{"num_hidden_layers": 11, "d_shared_expert": 128, "routed_scale": 8.0, "balance_loss": 0.00454, "vocab_size": 8192, "norm": "layernorm", "learning_rate": 0.00128}
Below are experts of layer 5 (counted from 0) of a mixture-of-experts language model. Rows are named up (a neuron's input weights, with its number) and show model dimensions 192-255. Each number is 128 + 24 x the weight over its row's rms, rounded and kept within 0 to 255. Numbers have three digits each.
Before each expert's rows: a language model's description of what the expert responds to; "gets" lists some tokens that make up at least twice as much of what it gets as of all text. This comes from a sample of Wikipedia text that the model never trained on. Tokens count by the router's weight.

# expert 57
Function words all, with, by, only, of after is or be, and completions like conf-ident, entire, portion.
gets: " all", " with", " by", " only", " of", " part"
up0:110146077089125121100140109138103115160088153147095112102115109133131134114116143128149156139102108134157140172136145113121112138098137119132119147114146131130146127114159147129153155119087092
up1:132148142118121099142152135162126127118140100141129105098134055163131131126134141154146132127066144121109149103071147102099134143107141125101114161098111122144142134104146155095162112121133102
up2:127128167190107144119133113134101129156118082115094108119118155111128077091189114119120115157145141108136144129099129174115111123118126114148099118175151117147118110121138141077119100120090096
up3:126178108111090161081131108142167150161113116124119130139135153153138107179131112139078117132122143106145151125122161137096117148120155135158161194132150099117135151152154116142101156131128111
up4:104144154110122119121174119147116137118129116134151130133142098170128126142122158130142151149158160113152136109122126088172117128127128123132162137132160102127135145119143135117127139158116114
up5:119142063179138134125114114097086139163109138146167098093097124148142132119088164157113158099189165103157130130123138155182097144131136101136188128120126116155116142133107152165135112204139114

# expert 6
List dashes, table pipes and prepositions or articles opening a phrase, such as by, with, After, Among, a, following.
gets: "-", "|", " a", " with", " the", " on"
up0:103131128114115148122072115125184108104135126133121141115122091095133117123159151131136109156084135101132140084087139116097096106124136130017140113108146137125126141112133131124104132117123119
up1:084136140119108153159141102151108147165113129140153110117110109158108118125095097140148084146096137097154149134128134113130130129152120118151092155128138107139091142125109137095155108106109135
up2:129132142141108108137120113140129142118120136113117129122117121121148166132138136139161116143153146128131106098123135115116127154131134128147145140105173097125120105145155128123125138100140101
up3:107147109152109125151127107157120132142129135142112115110099149125132178093147120115132108135127150108136131111121142135116135140085090122132151133110134123132103088148126149115120131157139102
up4:103138092106133143132158131084196133064104051182116138113144117112139136175220097157133111115176158151128132145105116157140104139108126143140169134104116118123124107145163120109161130163101104
up5:121156085076118127129086130130143153145137098152113078123123166099139156143115139082140119121124133112134142140136127116103128108095125109099095120102099118168154141125156114138139119095071123

# expert 9
Inner pieces of non-English personal and place names, often in sports tables, such as Cr-ist-ian, Ú-st-í, Plzeňsk-é, plus language adjectives like French.
gets: "n", "e", "st", "li", "on", "ne"
up0:140146140138122130126108079144122142135147103131097138068099118138121136136135154122152083121155144120160169185127147096125066121112117144145103149150131162167141147123123200114173112128137137
up1:109162141140134135110106107114161157124096149121100114114097126118138188157095150148153103134156129162131129193098108172113136118121149123178130160138113121126117105110143137102119159114146113
up2:138093139158111134152112116097129125143128111135124180159176109106131161110106137166126121133176106105119151136145132155164126123121142073119134128147162137133128201093114146086118115095093108
up3:128156155154158117149115122137204124118120110129121125103123131135138135167134140179142102119147102132150132129095111172137118142141125124116118115140073131129122107180128144116137114139117115
up4:123147150140104148131124110134122138099156121168109112130123113144121133127129173141139142099172145129136141132114144127136118150127137118124099116131098118157105118135123157114133151136139099
up5:121122094139130166149105123144124144146113117139119128108105163137114106162111136127123113255142130115161156129108153142112099131137115120124165147108147176157132134108137129121159087128086146

# expert 30
First pieces of words following the, of or with, often split, such as s(ash), sur(ahs), h(iring), j(ourney), plus with and between.
gets: " s", "ng", " with", " American", " sur", " war"
up0:142142112137139143109086122081124151147124077152117128106114136103121112154160160132152119136100101123134142148100132118099127134081132113175146125088075131156111116154138133117138117169119119
up1:125175135098133146122123076138118162092082137118118106112127186106116153186164132095147133115071162137174141146139157096146091094144088135131143131118159116141145137120127113134141129131105110
up2:123141135107102144160108102188163155156124106171136117114087087119117128108164119122146116138193129124117142149095138119118125148106126130143125142118130111125131120127138148133139157128150106
up3:104103095149100126135119117133119157121133106171151112170134113134147100131133167165125138135175092122134128117135151123144139189084124104130112111103180105115158128113136133133104124098141137
up4:128155125138140135140121130136118134099145137138141097157128130134127130148115111153135086114152084152154125109151137133146151123161134118115103144096140096175119131079146137108133127138151124
up5:100154129119121147125132106128100159082100141135099088096125134171163116123113172142174162162145135095145159142090151150112095143112125092101123146151094126154129105119126167116135143130115104

# expert 34
Periods, commas, closing parentheses and quotes that end a clause or sentence, often before a line break or a new sentence.
gets: ".", ")", ",", "\"", "$", ";"
up0:111118116146117125113120132176125158130149137136131139123146126127133119144102125150127103130127106201148124099120153163146123134107133137125092122152135114122135134120122130113122124105081144
up1:129166180093117143119148067148180125157112125157087121118088127116124160144114149133106127125094166093127134159115141152047105123077112122088150117072093139134149147140120138111126152127081093
up2:094111133109125131135153100168156145127142148127107105101153165114148162132110130133130115162140153142080151167129152084117144145099139114165121130097131094164108118165164146130126107141110115
up3:092139130129120115160133119126144128089125121151132119112103135098128130138131085130159148107143118140108137131137146155125129116141139120110158105123103106145124143105118131128090141104128136
up4:115147088167113140178158087153095114118126155114132114106127161140150090110161122139123085130120123118141148163102134109142099160124133115160094102117138109129097109112158127137112151083121131
up5:121144150103117116144129128115107128189115144127113133122120168156139164107177167158139127127077129107147148075134142097072128148142130108119125126134100111131129131146106117123125121146097131

# expert 24
Capital letters and digits inside postcodes, abbreviations and table numbers, such as NR20 3A, OSA, KSA, and closing parentheses after taxonomic authorities.
gets: "A", ")", "7", "U", ",", "H"
up0:137120079142102108152106111161109124179122101133150112132116194141140100164115151155141132135140185138122125142117135076130141128131131086167108134124180129134154124125128126126123108130176143
up1:113101099137122179135120094126117159128127141141134130126132155155142118165104108149126088117179135115160134182115114081131128137139138088104093127098093106122154140125120150132109157167120120
up2:090095144133157140148137090113132122128119115124114164129090142118184137131131151147152120137143166130157141160114159140111116168105115112134128187104132088125125111136155156098158127115113093
up3:122129164160124163109133123145138143129109138137115107112108160126137143135151142116156110143136158118128125179144137144117094116127167127125107106163157141125128091144125139110143089112161101
up4:125106123107102116121150117061131115166153112139118094144150098155132086135162141141132129131134169116108120145119106147074110123143124093109167112132142095128117125113112153095127127116183083
up5:123140159184137085141100106131099110185130127118163121128185107129153120104121117106141137151151137120134124125110130132112124128110086122097169147093134127167168120122111159091158149076062114

# expert 45
Dashes in markdown table separator rows, plus nouns after descriptors such as bronze medalist, French musicologist, football, design.
gets: "-", " medalist", " football", " design", " music", " MF"
up0:125118114158125185157134148150088137161128100144134119127122070154128110119176105127143128146129122133154132126100127153108134148123108137088169137116076119150131122131084136108161162083130119
up1:131131132140121126120135112143139136097113161141128120124139188090147118076140158107129142160107142131146128102141131148115131118113128113091142120145127110182128122140133137123168168130102115
up2:104114129076113177129120103129107174112110115157098109102099178115143103151125132117158093172138154101140138160104152154103105146119094105129138142132107096141152143149153158119142124124121096
up3:120130103153122121159136110082087149099107108147142113122181100115124108170152147150160134139126038091138128152144138164150121176138096111134167157106172089141108151151154131084138087110087116
up4:113125112126124105142120106115137138151147103126130102100100161132137119117066130131134112156107122134131131124135151101126128136157131101180097143133147096129152142116132152098130170131157121
up5:125139125162127147139141113131103113164121111178148105106132142136130116108110089125144117146148103123127121137132133121118131142153098113163176157142166118135111114158119105146136096124133125

# expert 60
Plural nouns and word endings like Championships, Awards, ratings, rights, -ores, -ges, plus who, with, which after nouns.
gets: "s", " who", " with", " which", " States", " League"
up0:094129117133118142146110093148129153111148164155086115097132125127138159139144120113148073151126127154126141112113157180102118170110105094171123168159141100137140119146138160115135127132159102
up1:098150156137112139146103116090129124092083128164118235133110154147120141155142136130156122124132153126129139127125139163128115123107177120076139148134156117113150106124106123101126120123127032
up2:113166157123122135146127126129177161131150128132130105116123151139107099115154106135124123133156126135133142105118126122131101131118127114121099126118176148142153123118139125129100132147139132
up3:166107152147120143169105132140107121074123127129114114103149154160126096121099131135126126132138100148140151131116138115167129157129118128152215156099116099161131107116169143148160138152115130
up4:105136116153137108153130120123069145160115150128133119096139125146152174082148156106128153143136132117133153122125134100135116153093117083147097100125099098122144121141129147124133131111149136
up5:118119159102172135134116109141123135121133093165086152094100197138112127130103130122161128156113099133141137147125144107113129137112145114192157128126116115137153152149145128130135100117144101

# expert 51
Short mid-word syllables like da, de, vi, ray in transliterated names, taxon names and markup such as array.
gets: "da", "de", "ta", "vi", "wa", "isi"
up0:116110162110099134144161114184102142145104153121125135145110143193124132134119154164129074135108175105120138129147111158119121125125147114139135109106085127136173139148149120134104126143125110
up1:132125141114119138121133133153144134161098122154113135120111155121128123109147120170121101116142157110121131102125139168125105128155082137145120162133138122124127126106134143102126098123064151
up2:098098146121119140136151110129144153070117127126105104121118129135156072129147143161136121141135147115130133079102130153104105161127130124125150138148155123130085097182129132123173116114084127
up3:131148117165116108161057140176145126143129058137118114121085152134135112186138163149123123150103197129136133139123120126137143113116134139126158102099130111145141141149130131077141134126075125
up4:110125118131139136141096105132128137080087147112115114131146096143154132113106096115157122124148116129140115151108138147142134155118156110129137117213139097116139096103091134104162153138106125
up5:081150114123097161152121128121125171103149121113094083072113122125152098122095146142150106151132165083133166138122161137135109158127097094143118151142098114134157112133147206117170126138133124

# expert 29
Prepositions like of, for, in, between, and first pieces of the following word, e.g. denunciation of Western, positive for, fossilized.
gets: " of", "–", " for", " in", " 3", "ng"
up0:089137136162093143135133116070169161219132133124132140101103127160153157088136156165168116144158136103131163160109126164099124129112142127085131101138156081129133112146146157099147123113149116
up1:114132139099133170099125120127140138155121107122101099123092134117126114105133131133118122129152176125111134117130074128125084139145127117109166121146132109109135157144164152126118167106100111
up2:116153145140103144154123116141101143140146111115119128108172110142142177130116098084145128142116146114126133137113138129135116208111106118156117154135151131151124127148141146114142120113119091
up3:117137125123172137120155121166058131112110128126133137097109144143147125165128127131115129157137168114139157171120131126136092141154119108124145144080152111157146123102154128140128062127096108
up4:126087139093153113118106113135152160110111128129120085109110189145132086074145105089131133143118163155109140065135129132156099118129095096115106141149171149170113109118137152077109112127093135
up5:104116097098104125160133094141113133137106109058147141134137121092137116097137107130168094144168131120109144151109135159139136157077134131108107127105185081170148153131158141146156128124157140

# expert 31
Periods, prepositions and mid-word pieces in general prose and lists, such as ru in rushing, cor in corrupt.
gets: ".", "  ", " at", " as", " on", " ("
up0:125134098181142205157112140146166114160130112115099117123121114126125152071080110158103142153175132099138130082132150151139131140106110110147075133099148094119154128155144129106127108079112105
up1:107138114089122142112100101084097163154150136123123113129137099129139111173148132109149109134177111127135140149116116167133112087070134091151102157133145116136153140162064136148140115156139129
up2:151120091159134168139149088147132128141122106123111118091123089115156104167135169148171126149131130127152114127113145146124094142129099111198123117136125147113133142143174119108148183166132114
up3:118141094090109094151126124147161145138122096104111145122117135153136112097165125085107118123126140112122120152151149116136117130158120103094097116147142129160165110135157131083113153107130082
up4:143121194140124117089112131150158151112116130122122133137123166130144163126116164119101128126148137107142133100130140117120115094123107125076117127127150144137112123124135137104128158124143133
up5:141106117128153096156110125122112114184114135164126095093115150080135120150097154136161147142124119096158124125141137135090158133121121125135171128128079132127135194133114135121134163112134099

# expert 42
Later pieces of surnames, place names and technical terms, and table dashes, e.g. Aitken, Franco–Crosti, Chattanooga, Artillery, Astra Digital.
gets: "y", "ic", "-", ")", "ss", "x"
up0:083134147119084159145114080131156170132108096152112095081112126107168130123147151160162105156129133135162135139114145159151120148114113135095153155109125084151151093133159197125156122125106112
up1:049140124118092140181127122103133140137116110136140124133147090140171119125139106138116125147115109120115124152118132113103116161125130108148084120136154101109163115139119150116117122130165118
up2:134132149133113145103102105108115126102092105141120101097117121160160145106136109163126137134110123118129152125153134136109114142174102115097130130113122104149068139111133161121133145113119090
up3:114134130135111134131149119151132150167105138129142110087140098077128086115151135136106116149101128140142138131157064112154105139132114120130157122101094131127133111120140152141109114113105143
up4:111150099172111139097132096154096135098124120129129129109122092099142153095163157147146142135147152133134142118046143142105113140095120126126176121130165109160139210126140135144156150129147131
up5:108138160131109127176114141125111132135116116145149124113129146139138148122085080160118121126159117123143133116173132116127140142118117136117115137150151108071129106135146146120160132122102118